config.toml
n_layer = 14
d_model = 512
n_experts = 48
experts_per_token = 2
d_expert = 192
d_shared_expert = 0
activation = "swiglu"
moe_layers = [1, 3, 5, 7, 9, 11, 13]
router_score = "softmax"
normalize_top_k = true
routed_scale = 1.5
balance_loss = 0.0115
balance_bias = false
router_z_loss = 0.001
router_bias = true
init_std_router = 0.00651
lr_router = 0.000672
vocab_size = 8192
norm = "rmsnorm"
norm_eps = 1e-06
tie_embeddings = false
optimizer = "muon"
lr = 0.00916
beta1 = 0.93
grad_clip = 1.0
batch_tokens = 131072
seq_len = 1024
train_tokens = 578800000
steps = 4416
dataset = "wikipedia_en"
Below are experts of layer 7 (counted from 0) of a mixture-of-experts language model. Rows are named router (the router's row for the expert), gate (a neuron's input weights, with its number), up (a neuron's input weights, with its number) and show model dimensions 256-319. Each number is 500 + 40 x the weight over its row's rms, rounded and kept within 0 to 999. Numbers have three digits each.
After each expert's rows: "gets" lists some tokens that make up at least twice as much of what it gets as of all text. This comes from a sample of Wikipedia text that the model never trained on. Tokens count by the router's weight.

# expert 24
router:504529568531500493542429511487519487464515459512480598478484502529492519479499479507479558562566528477503522406505542480466504449500479476517525431550542444494434489568565495551517498398503499
gate0:537423495497513507521530531481560500469534521562486517511537507510517477469520509542536476504571465514548492487477514553537531533576505560544427476520500453499458577459545481546496521447551477
up0:580566472493533445486442513502477592458437504516494507428523471482551544574490494441513557523504542479497449489518510475483551419476550518466448539496501589491510462497486475472498434421536538
gate1:496524561461584424521554494470515474483481513517503515457508485451520471503426445502522503441490516520569484539524522458509443441532534505519507510463485462535511485449551539536526452562520470
up1:416485394526458508483476522541481456499444516479492506473436493556482536519545539475516513500504466497480532555466535496483519503402533533498456531440534545523488466565459541499500464511514449
gate2:541545501511436544479551533493474540517509494522517579499514438507484543440509479549497539449523505447559485510480475495452468531514579483564471424538590543530491538503450428501466538527484480
up2:489498501507466530563528557529456571498489466438423445444479491474504545582495488549524504480520529496546464484521568472495525538467475496487580480479457498534516475470558491445538544490448513
gets: " that", "ing", "ed", ",", " when", " after"

# expert 9
router:536493552527466532511416531449417520550548465579592529471472541492455488505453517525479476553499523543490519458464534514443523448461474440619524499531545460438461549437530500558481540513454472
gate0:473531512550583518569525492487467534472529498508476539448568473461484470514483481558469500504505556478498483626527535548526534475532521438487547543573540497578497567497608448513471444530511452
up0:537430501518472531499493499532468508506469557446496553573451530502497576455519558456490529482536513529449497501511504506512464495439478549529541499508505621459517514558462580503512529564491534
gate1:529511505570497481552446484496492454499520455449480572467474453490479539472500459527464486522455412516440473495549470559496441477541517505485506473509486485467524556515550465579472508476571495
up1:528481420459471516512451463462523484514522479479462542533508446465523507554475515515524486503503504454465507516425509443466450537533550587488562439488467594462467453534480483480487488485460440
gate2:497430482484487497490499474543465517504524484493482508502497539517496509475481536518501493440525462512511473483529444468479568498501491477554526454514467502489427517493538546463512499446465533
up2:495535489454481491541466466565511466499534518495492480443560474430501468438549479543481479504469559507499545505529470525509505478495586551423552472467430564492485494480502512549440489494531546
gets: " (", " of", "-", " |", " as", ","

# expert 36
router:494512538558463534513473499454532437468510500468606480513483518538491443534475513479527482569498516493529523415515535478413594469504515488531505471520526462487496539495509507529520482424501494
gate0:495553555445474487537385513512512498508502457492503578538553529498469517519495548487468491454529543500495466555614472409547539519459500480533507498539437466542479597527519563566490507520493501
up0:404488435555498474488469458478495530552518544533522531516554529540396537506435468422506490538440444465503545555495531536515500517476534526503536475443532463548535505519455431419456469462506502
gate1:453586516474457480543525465487530475472528474543502516602419507468444528509478485537479531534454473428593500567529484513566582509485493445479527552434533512562504511411552509464454460496519480
up1:522510511627546485514541404504560437486472461520487476564445440458518466600508440544459532457477492517477512536550509510510482504488481524508509487518499481458500540444481463527555534572515513
gate2:448481481532475440533524504487459485483552452495510559457513527533567493435491494522477523536566506532529534543548465498458498452470479492509500474530554477517501474519473483544517523514506446
up2:537515490535534462503585496463471514485448508479484571470479493436445477553498512479451535551484535494553486479441518470476443490489527526529473437497458502461477470451567525409502538467480504
gets: " 0", " 1", " 2", " 3", "0", " 4"

# expert 26
router:539505559461507613543485532444391409468564475583471492480432532504489445523498568465449509508637527492563510442497449476570500383515497460505542479593548395460466491534504459581490536423470488
gate0:480542562527489532479578523441558505504477462492580573544540459467432448503459435532493535485484498439429478525564474532455476529515497464484550512432458530490483499515497550540447491534472523
up0:520510561516452443482509524498569511510509529517477523585486431550462491485464502547514478538476482444530547497521497414419468496525469456399524530457524472486480525505501506570556478457476468
gate1:477519526489545518436470573496447448562503562486476493509489478504465505517534437522522429586512478512556497511459550505529531508465427477456536499522503524518437495571452459502594545476508545
up1:541531495482538534460490570498576524427403570508503512545497487479456446440485571510479490512506532500517467438513474489503514468532470511506576509501528536533523559501550510511540516460466574
gate2:525478493517501555412465486496504488457393548500513509468502478473428514500529496543472484471546453441511519550536423510494528471475470519552527574472511485528583381561440544508466479432507533
up2:488481572498406514415565527496555505495451554508469517534504447525438533515523464512502509536499497478444532504500530546476469478530481458496485569506508564508472532531549424494489463468477526
gets: ".", ",", "\n\n", " but", "\"", " while"

# expert 45
router:509514467456362498538541517462530462580525448546531490454499523553472483518498530467479452585490512529533523502481535533400570494494473463534501443511516491467431385495524483536552526463474490
gate0:495520508531419482477502452497526496565497542673532500447511491522487429563528564511485522560426474503518556510422586521501470512547444520517510455501544533569481520524481504492450494529470507
up0:481496559479528479442411447470493494490505493467569525413467530525486498541496493481504421558548421490502513520526477539480492523496519457435498437512492548549523475486426499506500520486494504
gate1:541512524538554520455474461466538434493474481462415543502467486466458516553470489478499494569539460509521520483581427534519514482476441515469591492453470522450449522473478523381518572426567486
up1:527545493557565468579496489502612459455496529527500532500508540530512480499548481510544482602404431549456504525486505459432464477479486422495488516570480485531513501464479475400576492528536488
gate2:568493526451426559488500506454518470538500481533487486440438487508472540543466526429487504559464460428450497503493555543535540493549503551492462443468494480523516580507445494527549483508405461
up2:505539489451516435514536546390436473521490521488515552533526559466496511517513511469506487454538534544521461514451437430452597518465459555514443490467527468562466523510502494551557502419491552
gets: " of", " more", " —", " over", " no", "S"

# expert 44
router:528524466503395490542446507465429447492526476545456447477495551527476511533543508488477480546582533558550500454466544494544577479519498499505488534530573469462401444537507466515509525470465547
gate0:547492512472423487589503525431494499429515442532510557455497474486457535508483487470459501497508528456484499550438516427485516442543540532502523404480530486459421511440445535471542544477559512
up0:492490529534501493565539503444477460517459525508519499504454491542491530534536467510530515577448613483492461550500502525550473490455466490465547470459427455554496522425510485449463457509525518
gate1:545484525476438478524484477512528555570415470464488495408483511489509387473533487490512457546529515504541426537531588535466504490536541459524473498449452425442497504520486525419470516481535458
up1:501446456520543461507488509500483504477584560580493474497508479492485462529470531516502473503527475497514508520497517504444512472461531519443511540486498544527483517497497434504460481495417543
gate2:543533482474492434474468459518481531464519538486470496477534527441532441566513524508465514521569493596471463417486468502527481468517494543540542460483477530513466498514475484518546456427530480
up2:500574515518512493503479449546538527477500526522536515486489542595494487539511508544558529471602479516472572514506501458482430499498521477556463513344559512487505555494481473431492449439491487
gets: " of", " in", " by", " |", " from", ","

# expert 41
router:498542475485553532514419523426516551579534409469477579481491524516513464522494519514483489490495577534510523595455495507378569485539481499489530432556545408473405433506496451507547513483566526
gate0:577494503456554498418504480577419543522527539485481562452452410442542444495463589513454479568531504582563460572447505529466507507541452472465485515537529485528455501444547550472485505505499513
up0:443533474489455509442517470444522431499542510534521533460475506530542469558520464496542476461510531519545529495519544449535550431462508488478383529501524501496538452501406507530506413504446474
gate1:494502531412511491559481578504481504544592495519542500440532468512520532504498477548527546509464544459569498451526523442520535500571495506535487513486405491488447441539450539509483513509530554
up1:493456504537436543476474513491476596535474481557467534414451512515509496429479498509458503470494508539505509517471466559546460479439536488528454460511488523512489536446511527464462478463479448
gate2:509493533491516525467507517519464587530509446496562499457553524450540481488583531446488571478494500542517474487526443512499481567537519529465447442531520531512529474480526482450538558595432489
up2:435503517512496478500540513502502506490536556522483487456472490466569508511516477491476493550460435498529493520531529457528441516580553443552431617406475475512517521414460481470498456520493551
gets: "ed", "d", " of", "al", "ing", "ted"

# expert 10
router:567554572564437537536574517429469483447517495506454470422435521528441448499449495508461463557614518502614526513432521489451538422468506475545534477456553476485500436574519472519505559506504468
gate0:507477481526504540487518517551560531557512469493551506578515538539483462450446464513589481467449522485501628469565523428549505488527513496514511456506539531439543462519518529507487482475494525
up0:558524503512485443533508507550497543490518462410542464570496543469467475553439524566475544452499498463477481456528497454445534497500499475464518517521499461460528514480516493459510511482460417
gate1:535554496523480493471517508491515529464492468528514553535503510456501443496564462486476490449493410477480520525466535464516497503483493472422498501402473478456509500449473540537497491540481481
up1:417440503464515478470540532456501535432551515539530479478427560599452446526498489503481444487439440565530546487445501427515534509519454443430510523435500556531478438535509588554463434502559476
gate2:535485493514479562524449538455435533484488441502482527496474484475431515472434500515510497513551475518545508554487531485484467547562481525459482505434489501474536468528500541505456549470547574
up2:535503466518516450570455469474506427565433482557502582461468521513461555479446469402448423494469496512442448475568547517435594503492540543443556498467570475446482507473438505500548479530493521
gets: ",", ":", ";", " –", " -", " including"

# expert 22
router:516543497504412473525523535442599439581546484520405541468457531526457549526517510550471571585552535527540520491424528512476584397544505479539519472533558463458493472452518506582554536497445506
gate0:599545453476463479499602442469475423541539454447505510523481513448518531479431583548507560541479598418513554519488479473538527451490467465513493477499479537438532544508495481512561594562611510
up0:535519477478554490531493550446486582480562527505451467508514551505485446456506530526547425530491585526516436505532488583606521504550557513553519566506482482504529445485475432482579510489555528
gate1:500589468509476466579598435493471473456451510502531482445505492481505530439494543557514513517514404493476493491417577508542560493470475445505484434526450448475451501551454518473467522430496523
up1:511492499548512538497486478490416520486471508473487533587497507546555459469546517474496456513487584527483508514478469449466494531470526491484454467448507467440510508467488509512476511475458518
gate2:468553535480518492521450515490513598516585559519534444436448424470520483528497511456534498536536493499510500530556543499533466504543499484490503518504517452502617561518543459457508523510554493
up2:484504420589479462492550606540462469563478411539495440463556466534510520471422494470458516492480506513529519468458545479509505436516579512533450406489538473456488445445546506500501501537494445
gets: " |", ",", " and", ";", "-", "|"

# expert 1
router:473500499542526591547517488462615534512501476528499595495483521598493494538474479518471505580477535528512507475526561561538525478482441461516511422511509476537495419560538431494481541505437454
gate0:523524599533531551509452537452527549526516545452497593455583529500405467540446442573527499466481528462502525522526558522536526488508535396504541462499468551470497443471485532522465512518465503
up0:487450460517452521508627552427498484514479531554488472492582503453439537455509518571530514493430507467567507418522491484500465556546539503546435518481507496422464493511489524464537473468433426
gate1:504521449513465537520582553447493457548485532514502472553559431522487442496536430589539502493511531533528468489490508536527447572444482540559498524463516453540503481500537486491469482530550533
up1:517484462526460528486530515496470545498482473483494516449510484508455520480480491499460485544487486432481522438624517518471576513532492438500518463469508485515530567554566603558484542567517424
gate2:467516502502419489469505560492486436521493497492515478494491478467516488573440532503425528583483479464507483456478603524466556510479524410483465454506452504523470547471584495546490450527559458
up2:507476516569476426530524536486540602568489483534505500549488460505521462499472571478538454423515491433571492473492540486542566494461438522479518446528581469514544470508437498489496479546531438
gets: " of", "%", "°", "000", " two", " km"

# expert 30
router:528529459495502507533510507485468590618522457501538511464488519492474447525519530518467551543471539536496512577553517519581572525444447489555524476578512487441472390545519530545549523460479485
gate0:424493595369483606558491587508552504503509461544579499484462550517470523491425498489565496422556496480471592480510459534516532491451436482459526377505480464424504502508572497527511516461510469
up0:457477521517436559442485561474458548466518443513537538434506525497470536483476494507468526478462427503520456427547463457454503506500462474569550521434509464435492500493480538516528508454469521
gate1:478579529499485456527485537570473475479452486507476482511480497452429520454458492537516446528518501542491465515531518422466404543496538438473551570484540517436526561460503549495472513506441530
up1:490542509512543486496503558466569473533468466573510494519483520440412481478494507459501576497523588490574522498585471451539479497508510516507438488526593464494522497533492523510572472500528532
gate2:429448449507446455528493497459553537489507508518461507548497505532515457413495599503494518524486529546611462414498480501491531445514595553474540497509490495467469522454500475542463479520530473
up2:540534519463623505485518516492468496571508488461532395545469519493505525505523478487450523476518440491525489477481507521490532457513510439479459504519451539546506506464505474497499451536531459
gets: "  ", " 1", " 0", " 3", "|", " 2"

# expert 31
router:477512530576524574543423511467525606516499495532557472467480543479488473528464591479416416479458507505558492459477516452523540413510494434488480546494576538486453406518526482517567481442495504
gate0:461488513538586625630525496498479524570475498475526536552503519447489478505413536499484540440435481601454568469451445512525567529533475490506510611559482567436557450533545453500494381481453440
up0:545489546537555505461472457428504470572495515550533518551521513549474496512502402404537523435492517500542489549504505489458499512521466439558513540477528490474545473536524512489528514530452510
gate1:528474514469416476523590539543463477518464446552489487445512513519506496512465491474448481426504534527571496419529589493514549455482481499491469522515520550489539508561435477461492534461510523
up1:479531554460540454510506460444462492482561553483483575524429477506440550529481497488461478480479483509582547520494521506478518576580439501518531519491498547510431464508526496541571515499465512
gate2:479521482490493463497516548502569515515497549472473418555450490556546495506506553483473449438545520568514497442521482596478525464497561471508471483467480521610464502478459548453457499531544510
up2:493465496532505490523501462509473514506570513480545516519533430472513477462525461444534445484519484458546517480499530437491466488519494564390484532553504443494542443519543457469452449460546522
gets: "19", " 18", "–", " 1", " 17", "18"